Below are experts of layer 2 (counted from 0) of a mixture-of-experts language model. Rows are named router (the router's row for the expert), up (a neuron's input weights, with its number) and show model dimensions 0-95. Each number is 500 + 40 x the weight over its row's rms, rounded and kept within 0 to 999. Numbers have three digits each.
After each expert's rows: "comes after" lists some tokens at least twice as common just before its tokens as in all text. This comes from a sample of Wikipedia text that the model never trained on. Tokens count by the router's weight.

# expert 206
router:560491522508527483576535420493506530414545427507455530494530552524465510522511519449492539478547532501501501515547544488430427509506571523568465485526544477550476568425470436511511491435499569518513548489505489511511532525542569543447463447553499446549461518473442516492477458468543480433
up0:431485439499523476486530435496478528522516525469440572514490549541585592586442451459504465390493578574453520535454484494508533527486474421514538532530541533474459478513498489465536492540506445573527462506473524510528480509518471430510506512501461538533510502530523508519459449436534484545
up1:512581456551552500524501535501466436560487485528498490557564476639435450523460496547415477487412455510479477495517534497526456513505516472460537511479504495530472503509618487489542516556484516511485427546510521473438464534497533467481436484513496500554437525500443474499483507493542538448
up2:450538479461537481526475501494468490565539470414502539504522433556523494525504491515529518446507499542465499480508526442494484449518514547529572498490513518505549517511460457416500482578482495468448513543533444493578477448551536475542466515499489523495533490486542575409451570461537360488
comes after: " ", "–", " (", " in", " October", " March"

# expert 221
router:475487557422446443509493487481545553501537501478530505530500585557585456432522526468507550500483635454511505524530484496480433485461531497562480530467481554514488504512455455428462544498519559442516434473472497514568542492517524504478528519430507486518494479435407520544466525524518506511
up0:432551517518558478506537519459472487531468525454447561556523534407574450486497465542532391405549486432542521479509453450512548469555528440512516551505479539530469511535540511419445514530461496450488511527520472550513495455537519467477540486484526452578474498502551521443479496521486501513
up1:441528486494564513540464507535464548506468519430544528550480567557536561440489469498525516477494556506477465558488566445491516463475478482516443499483490460546504477541472446478503565519523532446526504475509575483523443534440467477568429539520570545525487496476442427563470549581522479554
up2:436506564505521492512447582491469495499469480416454521547483496488515475452561523561504509485498492514396492464507511463515489563516468501532484508517495522534541508545436451486598454569441504482569543513442503503531518454458466516500524448584515439527482582471530426504458471550467444512
comes after: " ", " (", " the", "–", " non", " The"

# expert 172
router:522521470500482544467483522533563505500504559509521477512433485488427433537508528525496498508478466517488482488506500474390536465434468567452483511516536443485498482455535582571431506507561515564497582528463480574463459437503479567501502519522477447444495443516484498448551443516509488599
up0:487550491490451473494488594512517475527474571539487531480528505564476513553445518562503464525433521518486535521431489511462528448421552513457576516479543497506533410504449447475465548541489520536498521565435451493436490557482518487443467509450498483473468508530482470529513446605542469559
up1:473489488505432483496526468499486492523472530475518439477404475531560531510544507506443541507444517544493578516449561487428545502476446505545518487507445536455436459525469557449481447483512481451520438627475456526490527523488550484473456503564499540562555481457522516448490522557462540555
up2:532468472506514518538518513550486467556515525454513376530437522545416491517585570574487502483523517580440527508504522498516507482551497387486498430447508522501505482520537533568518496489547504407444488475492488542543541500527506509525527440490468516431497421526519502505534545473484510531
comes after: " |", ".", ",", "-", ";", "|"

# expert 49
router:485487453504572532470427474465486514493412536500450546515491475491495445567549533520511540499492440445519534455510511510501550499491522475454518528462533475480419540490492533504466504494432552465491549536468485481481495616498520556499558521527439539566468532467490564534488461630535519448
up0:547470498461485507515548505511408506543536469463560527458530566476586465464431520499531466473526472501515489439465447509465422437501432498548522494531464570506421464524518468539495497447509539529493462480462479472498497575463475517518553515531537627550535512528546475562479464507522470547
up1:503537549452544472468463526408490496518473476498477489501419392538505522461497496570495474477515471511513580528495499506513560562455465449511557483524506532549454499483468525469469485524511465467549413475471533459492432522516442487465426595500559577569502530501515488524461448548509543523
up2:490528479556488497500462521422520520556469520505513448610512450525457576541527499525460553503430476518516615498460466463528477484531545489475466530482490503474564486488504460488522551532439470456486492516466527557387501476488491516553502457444456514525485513521417470456545568522516451441
comes after: "\n", " MPC", " Al", " non", " co", "   "

# expert 245
router:500500505486466544525555557535513521488482422511447475531556503484498514571459489472498497446482542546449517475483512482503484489538416440537440532532462490497518535507538510464513521465539466475500481460481497499473482426519412545488450522495457414538453517443533570559549578637514513460
up0:436464500538482475505498521494462477531578499480456523569469494477498496510441531496463519508508448552527533520494519415580546493494443490483487535500416510548476490573449520560540489507458413445480471466439562510439463478453446516543479499497528479484507508477481504606488523597456579487
up1:501443504484550485607497573510504502559565429458488487555534498384525465493442515527477483453416494531477504475469482505513494550569464502477501466518461539509517504556433547432468456511497484512511505421479493507511525479525450466536431509461498486484462485447535532568484493592479480431
up2:506488510479583504533511607524493488471440501530518504539580525525522501521500467572447518475482508584445518414418472478491503474530489482516526496578481514468481458492516515485499565502497486492460484492531480451496489420500382503528490536422518454487582451532527502419558470557505478493
comes after: "\n", " =", ")", "″", " also", ":"

# expert 22
router:468564541518462511515474494496449484483407494476532488437488493590462433529475547491500595507513527547563424526544469507509483455506539462507471491508541444457527539504512511501489450530462423505516440558458524450478534480573501546502518470416531460443448513552488460526587465461515497455
up3:564506537507517496523540499466395471549499482531497497469462488437559478459477468540466530371446499519492497489523501566502521518500479507501482538447443492407498522557519520520559482500427563487492450521438520584503489639517497513542497507489519473523555521479515500553503490525562471522
up4:517485475523449534466443542565535530527536504548478417437534470504486500465409540502516419488481521513510457488444582525517492529514474496508525480501487504443506434513499561569495506532495513515552536527517538454461463435500577504508481523504492527452521394517479434530497571535419528592
up5:585473455469542504462391430568472492576491588508518402503518430451555521507498429547485532527439468491482486501475504568482480442535462525555481445468557518482504516523489446565496492524496496570466502498509456494491478539502477539468452505470526510544492530569477487471515503555556482545
comes after: " |", ";", " ", "|", ":", " /"

# expert 21
router:487525473530467442488568474442515525404485550481488481432484567461521454529494545405480548567559511489559477534578507466453455482464588509534478524522536442519476531438490476520471499511463514535529493552480494498477532518542535573456519469519484448484474522442476482515542417420490530467
up3:493480539547562527477498424523539562497496617476504569481461516484488509531397417518480518506506545526495514500486542562461579440472468562445485463516487523473481502548573481624498452513520513573502459462510477447454527505487506482539469509462473471441490499533493461500486478525442519516
up4:535503485479496505500439434491527461497537446525543533503459430510486517491476527579531479534414533421477513544458368453519478540530501513524569497484434501571572460538495513500487526491493494529572498503437456498501461585506513472483432515547537531461510509591501559503525541513521491532
up5:513504522506535504487488508458460525502527389520455557463529531502469460482501482519533503440499603528452443516499508466489489574563464490477551573516452534454526503524523462557532552536447526554491578486487471560589488480488564426484604512519454492453519479547509520459494488493479434520
comes after: " |", "|", ",", " in", ":", " December"

# expert 55
router:573492469534484488516517449505494515401514479483500490450467534532504471485509516419480536502545523499566512543594520486433424493461578513552482488505524506512495578442448466523506476441484528494522556479465463484503578509581572575454502456525502446498473501445407529527506462504540461489
up0:474489531412534493468554494491497498516512516537533527458505509442613542400433505517529505439432499484452493460483534507525521509468492548549508413456529464470407482591502545501522508453496504456457476460423513535519481558513433471466486508501568493471527528520533518520488496560531547560
up1:512501465544445439506503559494511474536454475485479524436482548460536427487458457527473447439516509482506411518473519558547504574517533526522558549527460489490564482489517566460497499471503440511430473561444510576541459491471558494497534537493474433401486600504479522468521521512516461465
up2:459475583552517538534524511551548473468482519471543471435528526435552512488433482551503446455452535502482450530409484430547531556440452477445529511493523492474449458542530520510548515510495479482519471497503561559527433508466481451472500588432441546522482534466546510454544512523490490575
comes after: " ", " (", "–", "/", "(", "€"

# expert 223
router:554470453467515539469541455382567565448518478462447452529494533506455481516469520430543508510552489550499490473551492478481502569448474520545566536523527440425500519462509495461460534482435549455467518480483524515462491487563578575536554457540493478455509532503491513574493501444517502542
up0:510402456505537521548470478530512486544564497448428511537468500471475539543574527526527541453521523498491473485483516521557501487473495507441468490476524472477433477522534459445490435538516501469554509599396499545492449541522510489527447488567505509466569446511534494527538546427598491539
up1:500479505502442468489498489567513498550557470444524488523414467526420560614611504495493523485504484497524488467489503538558521503519528512556570502487429523469516482491559505464512482545458500433525436521497427451504452476458504516553436542503493498495494457473526488489478565441395515516
up2:507519514498547533491455512485504506592504445537453615505493567464496496504435487548524479484496466508468502593468489413501553523489563520564555576487540430511494501464496492477518509500471504551559534509474511582457460520555463464488442418504496503495490555515417552478456468504459463514
comes after: ",", " the", " of", "-", ":", "."

# expert 84
router:580512464518530527415513471463567547476494474456456502490512535512475497531501513424462535520532520458528531520553493485415461601468496532533499537495524412456562530448560451419417491461444546474523504512460527514570496470566485546545557508505549499501532528509489480545504450522552502508
up0:551509521515494525523432486455456483565540453533503572542442470539528451522469574509505489456462466516463442501497532472496533470511466506515518395526467515557481468532465574559521545574487468460474491530451453471543456533504438477499444512545502475523588470436530571540457555546530454497
up1:493495499548519512503565531560503495495528471485549461550519437534494471549517530480508475381535507480485528460462552436524527449480504484486538551483430500492542522534528473528545514553507500407596518507542520454435495482539499515496584517456511491519558389481507520510496540397443493505
up2:523552567507437490579466538508433510488489452474492505525492572517491472478505519545515544444491489509514444567456467407479530479492530523478490507468570487476508505462435501447530535485459505558493521516495484588472489503448510411551437535549472508455421528492471611487485532530480450570
comes after: " |", ",", " of", " the", ":", "-"

# expert 162
router:535529417411508566543431495570503489516419510515497460487527487472477509508469498584454531533512483468507462483520546532545549507551410553459548469492517488462482472501540547506446514470503449546467551501457522547509485456468454537519491493452479529514458564620516436475532474543542462512
up0:471536493506479531523467526518481462536519500499585527509534423490469493426523499560524446554489467584572488523499518497572528569471450492416505522488453494448483507531436520543535566523484397516411558499509457513483521545528464464544578486540504505452430524520452475520521500527484551484
up1:431475460501483518573427532523434515504508525516508439468494446523481493458474464602475504519562420553536452469463530540469493481580489588467500468494529512466517477506559494491529618495524488555470503492487488539476521516550441481500503583475521457496455548539427457494504453551489456480
up2:495549475489505512502471458522467523586444437586518494519585462491491517452476468532496471495474586479505478502447529515519446496558445429486422491388539551515466520520489550511522406478480472490495519414495535531492480485466466487491500472537493545513519501506520542494573561439560561533
comes after: " |", "|", "3", "-", ";", "4"

# expert 86
router:508457535511484507500517499488494530436546515489484486443462559497499492518473538410471468571592426510516497499588575485388512489473595489509511489531527491481499529423485481573528525495514542516469541513478531481527524476556543502459574492528470457536451422463446495457495560471540464468
up0:458535443558431507551529443518524558495530500421539556536508499585460502535496553493503486527489497558526581480482494528555486592536504475486467501503485461544548495517500433463483461397504457566570535543504478537432530473486518535419489515509453457494525501521458489526534470435456454483
up1:607542501524511478492476461492531522498496468503438570518451421536451387575506515528507481439502549452539519514472446500502497420508523568536490521456496541513605474539541469458462482449494546517433506482505468549511549483501489420430520479504544451477507551484483533530557484493496490514
up2:458513462556500533545467536466582502452470527491432494508532480458517515500504461477549549518532561514531538478470491489519611507616489506495473516512490528479493513502564414538427529434555435545517498470542533504481529396459449517514479467533394474436518468530504491490509505488526518501
comes after: " of", " in", " to", " for", " as", " with"

# expert 156
router:523527453489483424483579482466511512427521523512469469485550551478493491538482506449447554531529481460552496503606479458410443493478581440558473474526522453525486516421489463545454506470500498498504495542498555497490499498537540578457478491595471422522502492472497475530480462422480506440
up0:519533449496456528526536486493509493487484441419503506462528475505432497416469535484601464522600602490510486531472497512525459496434484448491421525482494476424552540475487528530487540508456634555501556470498488513448537503468506526530544548484505525471505466518509499479567487532466466504
up1:537525449548555499462540523515524535549535560482463454585526537571414472461496417564508497489462504458500553423497514593492462468486488499444476524449521516519480450482516484500521487475516417506474508504448539520444464526466385510541465498502514478564497489510471525566447539530540469544
up2:567545540462458502591492563452542400495588504492518553536522390517493508504481527535507451435558440471459493460533477484497484549512515486525500407494503494499552486538469498558480485529530505490537488592565528485507473511501509489506526587555518517494501426488534532545469495508443548485
comes after: "|", " |", ",", ";", ":", " in"

# expert 192
router:521464472506468454531570452562537517425544510511485465452559522470484497536455550432462534571581485417519537505557505475439461543417564500537503457548501511540472572424483502520503513489537541510499539519506481471504518519465499565457555459554502494528448441475486428510515517504419508507
up0:448557578430507501469425523478466471542475443523523545509516492537521455469487500559475413374430468512524527456443488516507506527507457541459534512489505530467544423520489504453575518497510508475466493529437504538558491511515507443550508485463506566458519540541536534501511559581523438514
up1:476508486500561459541515560530518419543563476541520502524560516507520515470547495545426480529481468551465549468481486478534538572496484508520502394556447459533448484495463462459601529487540514418506504467445543454494488459458469492508534494484615490519467539476453478515499528557448481546
up2:479564488517486535454458470479479485480498482532532474417558517402564478453475480486570543525480539455492506519492514512542487436623467478496549526455525570498495442566523565498494504479501473522464532466436502502532450571528523440522518508520459479439516476513478522510493519631504516541
comes after: "0", "9", "1", "8", "2", "7"

# expert 73
router:535469498498473451480529497535497545405543491512495493449459570481421501525489501424470469563583454502525512541601501501428448544453560470529500520488519495514533561455487512537491487504460524525513513527494490533439517462540523536416590434552485457565506497450462525524498508451494446550
up0:440469514660499564499537595487527514521518505408483519438455519531467456482468476494530478485494581540509550527517518445546451510525503528457549550478481510511520503610494534451474553564541538520488511524462475472506544463493515512481480518478544465482565481487439468496455476493463516539
up1:464460491497485514439470444488429553503506454609484514513530483492547551554486530486456463495397477478547555599501425508471497473556484441542523546491504521501461490471522477468503475555470422450568519513512476518483494516534559495537473525520427511490533490454539480518607539526525474453
up2:458518496459527535439538503502463562501528489500457464477572478516589466468523515512519510501465560536515535445513447445476469501510487435485522589525602569459462485515494484441528468408556469487502517477524489459511449555501537446480521558499562430493501461462520445453596503468494531480
comes after: "\n", ".", " |", ")", "==", " =="

# expert 27
router:518526499497468519518493440479479517473551470499487557494461548548454501462566491468502534514569506536524484541549577497478401450512604529544455470461526505556497502472411437478518433432505579498533510486448508494515522495546539569442475420487529460488450550481448492552483537464496472480
up0:469473518511464526509420487466563506479410532477503501476388470561464480484436473541562463544489449581531442497461528459505514530562490488500532490469502411452555489470497573569444506521500535559536486544467499493444513560546545491476556491505449497477457562528491499491549514539480454474
up1:490500556537542465499507455500514475568389488522580486519565486493483476459491488554483476468455496520562482491451523482552566522461494449445524461433448512415459501494492526520494502487540453502532437492455508490467432526495497498566502515541471412561549536533526529532532630517508483488
up2:513501572498458521458546536473508518524487508527491451565479451543451447466419485500534586494495458504500509488435613442463515505485490540516513573488596569510543495550552444441455414509497479503480482536496510487424497467458490508535450481476491471466511518563458498512559534522494537569
comes after: " ", " (", "–", "/", " $", " −"

# expert 240
router:540530374503548465470463517526522436507452539543487505493483465487454601457469513527423473577477418419571558492498503479522463455489559515542513489454482464499482463473541526507483580432519485487462516540460502525483504531507528520500500506518488527531472505481498522575533557547584475552
up0:463525469505458475466484530384526493478483505485475532480496429506465548469491497536544492554508494541506546529482516496563499525522510464496493516543485555480555468480535487410545513527450464471520421482564557428582489452473502502535521496484447600506557437500436494451550587484486563533
up1:538562500387593495473480402509503477512474511509482511534493514498494575518501427521425480508519456532561510496433502505479533436579477510484543516514541595506517489495521490464546506476481482534439529557484481506472491471457492542533505468500473547496561515602451509389472533484494484494
up2:427557413451545457528422422530423470497531493466461520450496497521534487511483505527496451543539474478498487459509547496504494540474545484457560469490534407491459395546515443550557472484518476517442517557495460512525536474498476512532484480541502572502499476430532539515558562464481455554
comes after: "0", "3", "4", "5", "6", "7"

# expert 115
router:471467500522445528513472456458544518502474505435514513531461518543458565590510519455496478496491536584567640482419479504489485536536448486535511526589534547473502478471560489446439422517491495528549464509451513431452465482515483501524463496477543485555520522522494503474560512438502500544
up0:472465470519485419548467531450471512523530489511437510529475479590487524513501458509498525516448497532512536472478554551458550530579476513455544519512502455437465465512513457475530443524462442513538460563431454486488506531503464479501443581488585579546522457532524465447443593466532458520
up1:548444483541518454446489473541525569578476483452559500473534496539468516464439550489478468445476518452467511486426516485572450578528506448445525517514485491448617474515563541473551505518487548473515521507408444488462494527468511519468505559536528508568543526578510492489488518516514492560
up2:521495532485469445515479531469540506572499570532494529576557520496499465604492471489539468438452496504544550495456448502548533496489466454445483526532479518517435457452518522530419429520486511532560525513482461461545449509502482490461526535568459524507580505507489527452493515515364446528
comes after: "°", ".", "4", "5", "3", "′"

# expert 251
router:479509530496478404497504441410510535474482458488476546440430488468524446548513538475517529464531512428544498445473527530489560524506502480426505551489541536506441503499464478535476427503470506486517522521448512464542481581588503515571509509537475468517574600467463567535447485556482516514
up0:405483512475469484545513546552463539523568451528496507506471431457528542533523516549494519429491566514461548517518457444484462531493548447513581482478497476453519492492538425476509513486482546519501463510529479496538576550489533478461483531591523569538524425536575558455493407490495460489
up1:487474489507426530467500446476488386513614477457574511497429468515526501560594527536509458478488471499472490513516475462467515497478524534496539529489479484450540504468444517492558413594428515474513462553508516572520483503554498447494559475560492533445510451455525545528487491497480521482
up2:509475484458500578520511568506551499547508632517516443479491428578448510443518507501498405421521493524477489497495514507561450504567501521505469527498507528463559489537582530488477479479545482506506536573546484529550496458465491513470423501509519575468534462518458420482482525469446478486
comes after: "\n", " Born", " Genus", "In", " Country", " Coordinates"

# expert 5
router:510492541472434464483505484551511547434535525470480455465489556462457498458472517422487500572567497489513475591588532498452469547444499505496478508518491477529539578443487561552436487544451538514533486492470490565459538484532514574411542479541525429537472527499421516528491487488517539521
up0:451514525637517488475486428461472555492501488550540530505512496508476469502513531512514562489430544550494471493520492542530488430441494535495540475393554479498455469595511480519566508589452500528466519513497531482485493579523541446513562488471484428509556478464471467510449515541540489507
up1:411458515391506562437453551479506500519485487489431400554489497537488427481454474504447467494486501488468474497494500428554556534485460494471490541594458550499475523543441552490486446541459466525527481535516553552491427519491468495492478519548572506501481520474468524541491536484456542551
up2:611470506521507503512486518495416563508534499528542546500553487457550424515543503504518537466498458500441486501511447454485516487511474474541477478504647488545482532479477472506550428470503543460523500430554507400534492565493448443509522497516478546521535497527582492478534467455509552517
comes after: "\n", " |", ".", ")", " =", "==="

# expert 35
router:506520497487491451447501494435475525478485551498426417537506554510517531541503530497489437536526612473447529465518462544494478488427583468500551496492506510452489497484507499568499537532534524447443454500523458565438449533523482478594451434479578471494552497491425514528498495428525505514
up22:543542476461548488578512529544445499583547514492504537515441499496482443540513511502493507434462543508486481427431500492465551482473501537500497537490535525501471489489470550501476453522491497536538479524500480557467393474527381518546439442472580477576523491525467473586498432523490496558
up23:525492426560505489480499439501488488479507488497527504551504452586528578505540505508500431500543445565540586521471516479552498571508483426485549501495441532480465467458439521422448453569536473484528473509497469455469420446498473489511521455440562536515520524554516436508482464541472522566
up24:472459460523515486419533525468490529487522542503496485467471534479502475489546513534514499565512462490480514506487444482503451480453499451470545565470593522528449435534501529477546522522580499399522489483390511555394518573527551474519512417528550502492538581499448497489490494521503556526
comes after: " the", " in", " a", " for", " from", " In"

# expert 226
router:521511495441475456497467496464558543477478473493450528466490484463489464481481540455544455489551417374519446450502481511469556541482533467457485522463491544512451506479491521514465484478492551481545568568487464481532463571523536560500529535595441509531537568451445555513433459530466550507
up0:493542430517474534514396501500508513495507522492515582486476520528469462559493507486467491436491461535523466509497490508557580609601495479548612466507477530479548490516468551538512509561522456487506504506507476489454464500451528486415565502536464485445551538485471509417499501541497437472
up1:481461458534569550509519522513511439511432467545428476595529523487480480509543484545476533543487520509468542490519488488521485482512583430495468414481541568475528515488533427473432526484412514500480528538550459534501512494469521486533532454495471486489384382498549478514524538513483494472
up2:462503415528523584472533511512497504457518488504463545478557478575514609445523464496524477521500539496460569529489464479522459521488497450480495497473511498490508488531523496423554561506450457548465564479572461557523490496449494468521456559490499540394456525512476446462595498448507565502
comes after: "\n", " Born", " Genus", ")", " by", "   "

# expert 122
router:511474516494461447483530506548489548399547499510479491456463563485423503519488514418459480563572450498519499555602516501434467543446549497533503522509517496528545567446487505537483495510443536539521514529496486545433514456528525546421576446546486442549485492452443536517488506464497474538
up0:560510489525535548515563528511481497510528523463382468539569520480557528481438483523524472496537599502453512406531530486526536466559483494525497478514518513475443480493485456532482551426576518506489510566476443460547490530484466435551512526504466494534524477454551497448421512425529461450
up1:511561511446484496517519544483498521517526434545367513472533509552480423507429490477522500464557535512447473471490497500562533509467491491545498564564524543530538517531508405396442484492491498535514533597523516561506465458512533476504485496508525476476553490499458556472505502510429578468
up2:549514486482533506482484540478476531496453538598514383501515516523540514491421580488458505449492462527500526397486581447492537476475505506505539496453514487519391490508532536518502502524529453483503531418475536528471486571513421492515529522479487494490526485481506421542549500479546539588
comes after: "\n", " |", ".", ")", "==", " =="

# expert 16
router:504500521559441588522500480514529442505506475513570508496414437523419479500505514552451459502489460411545505456491493472530505464536550534444493499467462474469549516535545558499446533533405447511576477500507484598472535487510579536526527473477505474504427487463483538486489509550555487547
up3:449460418481442567528429471467515457544463498467507425491435464549427498474546508564520483585466383515514513471498488528536525471521522493503557586500546467459421455534539456473503524499524457543508497509488511444471526440533490507539505453476537532568513531551469513482523491520510490563
up4:480451406465484489477457534492547507562516515496538461504450477505483465474429534549467489460425509483518463539478550508524436458537498522537545558501494529475541479620533441443468535559513452467499564508492517427451548458495501528565523476572445504516464524506514496509523520543489490390
up5:483586504547537491544473492558408495531472462504574524499440431531458523496458487548463442466476417492521534563480547489422475505433547508498466514459491491438458491532492575513512465532469484499513428513461524438482518597562495492551522465466529511527448491490537524554530535501531508565
comes after: " |", " B", " M", " S", " P", "E"

# expert 249
router:488415504497541401551526509433478554519537476505547585493508512517486464445470507447492499388445569517464479436460431537500536498476503461502485475499543499471419501518509497442566562481505556463471521477459600528521542567492443498533464515538490498522501461470513499474477557514539523516
up0:447534549546477409559583544457521437521473510549564393556472538509519468505515488499520483434484460513551434486442508502505475548491475490493505558510474503482438504511494496457587515511493521585527467505536476515430485436526452488479494444469513522559486468500513477429521554504454578522
up1:491544481491535481517478497491476511497552450452439537495480528489504445421538449528484535479470557495466518513541490503571487579505411459495496489471488502505508509584515538556505513615543470498549453496466504488497486490486482468600488471471519486473600468420465600533426521474510548528
up2:495506524464503413570472559518443533558559545520443484526512486476507452382512549500513539480429468506560532494498484485482420559473502536470518521502472488446497463500494473615536540523489516485475520404494478555424526430523473492553537515425476516488516538543522475520475452482478508515
comes after: " (", "\n", " \"", "-", "==", " the"

# expert 12
router:506530513516500539456510493509514536437427531519436541437469538475495453574433550429506553512552553551551535497553523526444493530505533513530472473533557516442577527435455515557513469465467491510535533555522455436466544494484542572523523465552545523469475482510444555462526464418503527485
up0:466531533529494466543555533435465583494483427489445560505550536449562537500475475506479450482545552507504509449491517574487505514534458528495495525490499545538487432563494527481525502478549496572426500519500549482514446497445452459477442527482493451466475469519519515478492523473340534555
up1:495504580581533490527517520478486506501543510544481523481596516507523432470485478508478529362504535512447478480530460504529528426491463482533592520542438529484508525506503516471547525530518517554489521454486514516549508436570478488474584456534483517392508514462447509466508527503443509432
up2:407548509483460523504417518527513533503495542528481485474471531517434528461465502515488494439553548562450469514473546463502552511548479533562465476475482460485534485518490505451479591532543456517500485475507479484470441495551434522561499490506469495532431475585428363550514513524485508556
comes after: ",", " It", " it", " he", ")", " which"

# expert 185
router:507556444504505475511470540475550496441441543540507506483504494460535458541467486464518484507530404433548493515553409480464518499445545471532529478470464470472524538507481539523490493422523573475449562570564533527517510447506492544490537509512494442413476439464542476500552512620521475491
up0:507511514558586458455484497405516493528602502503518504478510457487472528521508498459459570415513455540532572524463486497562487555499402509514603526534504511501505493534474503518497437541452518453455546536502500521497439483448447469461546501525460515481576428490491492415500489488503538517
up1:505448469510487493485443522532495443513515511497476465538505554615522540516460551489496451565456456473501553564443438498535532537517550465518543519467435476478477484495543436503497555455534461500523498513485520410539441501501533491514418516542436552482538523531575470481419568549538505543
up2:447472492500496418499460600453516543500442453509475504517509401493535558521570453537505514449515419501499525506528467556563519508497522582476449521485590538526561472525464549444517482450544429471450471577530535525476476467461433491536455455534504490468469485484461496501460509514481488502
comes after: " |", " the", ":", ";", "|", " The"

# expert 44
router:502543501555457527546509454517424544437432565470536479495478493556510467478470525454487566492536550552566455539564509502474450437466546492473492517511537418405497540493513498484486468537442488554520500556428497477467542532554546540487546478439525455449444514493419471498514454472510509476
up0:551494447517573576511455502454522453467518502513529497525573536508421491485529518554474533495499534488495519450477478424501449461539489496518561514515598492508401460456457552526541536448491499448416516494481492509508502449404481461574490429553515507514486500527457564503485526553505447479
up1:502499514531499523540471548526514499486478499479530528483519516490455427550557579522478443451516570512522475508498574536559467525478504515405517558479526486443563463506533474503542503526524518491549448572474509552496426533543524399509525530506423543514511491417454559496406540534512488550
up2:408513487461488498527555491455471486544537570523455526498522496501534558421455534515527483519417441541479474480454546512574526510521426491496480554510443477502471442494536477468517536458462435468493538518466547462456459501514533499552485471478604499517526508602462439520495548520416476509
comes after: " |", " ", ";", ":", " —;", "%;"

# expert 78
router:520525468510493419502589495466519528412522531512458481491534550460500477542514512436451560531528485470557482507614503468405466498487577458537471487529509448521495540427486475547469502484487504513511487536511525499479510497549557571472480480576464432515495492452483492512496437409483518424
up0:484454468427479509514414584519519429493543454556425461499488512452489510505548582493479460531475471504474542493499505466523582524542546536509490467582468470580515486481444530490495524478545481403458543536499465571490495529510557509470539516530503504466506510477467459386502539539498456528
up1:569538521511475494549526486501550565484561420520465479551527491478506493539519471464472488445522587514483572465486497519454577596538526497523508518496491524526466475511604427479465541451530515456451487441489533524457382458489474482508520521501487474544577482496536557437488545502491526519
up2:477465543423505483483536563444440535527529470584511441525401464495498458526546532478534500488564498456459587480492519566475558531537471499490471453488506520511474503528526470559531446552488516513486504454490480457442439533528390501427488530509489490518565518523528519503530515469423574484
comes after: " |", "|", ",", " in", ":", " October"

# expert 126
router:506541519554499469460502494489436502463417545489538475440454486499473446507486495492515532501529527554578441555593508486445481417500515465518474477474502455451486519483504480492479448523451484547543506510421552491486596499540546555491499501430548422496452537547457467560574450495530528457
up0:544560506494465486457522569531512426547504539501594449488548488582461500415565490605498486455481500503498482507510464480542452459518497432413480467483502488420510477559518542472490504499505430459521525555504491510512526553478499499516566458470578502424503482503499488522502497502474401495
up1:567515514503571486496478499527476496622498573504536440513511488496486490433504452621511490499414432499467431511525550557492434485569509461517508479422506507470559479546564500564545467479446451439458505524512517490462509511501528498540490472482524523474528535492517459571491540527470486538
up2:473546485461619474464538524412519484533546476473473521497612471485551519483478493549501472526474454549469460494513565477494509502539484433481449496480541497516417495443514479535489473441522453509515495484562546481536499529483521440537427455573503508574547474507444502549419541491458518492
comes after: " |", " ", ";", ",", "|", ":"

# expert 159
router:474416476572488524527534528486523464604565489465519510483396498455437439458511479497469521497483541477492494476501420601562536505521526463500433466536513503444543456520488454546511565552484538478562516461520553530484531551493469517491477455505520505553463511495519454445534541541456550534
up0:435467537485447530443518538500496408569474476459525468540453442481444542558565542519488506587510502477499511522475522554428506465460503512451479498521593531512517470543503446519519469522458474524514538548491486503524459440421449508585471479509491538472504525518581437489584523459460513516
up1:512474471486518473546477534567449516444406532495392522493543563468531595514503499499573483484480528517540500524475586465494496507557487466543500506431492526547465506495483481456535484480568469545523483502511484419481504568522475532473534490498511498624542485596456517474470458471516475512
up2:507478513526520484476536463426454541461555523473527506516512575504471478463486497484512458490439519520454537436509519543511387625604497439536475561527530472489484496512579493447514445554482512510492427508541492498472506487479504451496526445529475480538512459542463471490528546412488523433
comes after: " (", "\n", " \"", "-", "==", "==="

# expert 100
router:540466484513546531514517536462515512490521499466494504407485493489579499494452534486520516427510563563441534481463454565477552532568412465562474477552508506469533500532486524475450506463598479505483522406451565440536502433485404501505476531506530469578513485552461513508486518522468527500
up0:502507495410504506451533461478431496486571531454589446554460459568508524565485426506502533525468428509502542545509528517455508467479489457497593509464532582491530423477553516521506533526433488553453431509485494507473494486458524462568444519490527565526552436551498502488535529506479486503
up1:433558518495595521494517521491527485489468462502465472511514481461446476555538362469458512547476434554454550529462470481512506496530527506523507587473506513479573502547527484562456554493529507494483437492567499489461472493412522526537559502424450526549541494541484507489552550498552495539
up2:510499500447504559498501554513446503517525512438516450508457434560590473414525518491488477477435532573560478486475577553476446521549505513541545472513521577526430462506484508456548498472554462494486456497461515566460480579477489455509449516458517597522465504508515480559500484474531426507
comes after: "\n", "-", " (", " \"", "==", ":"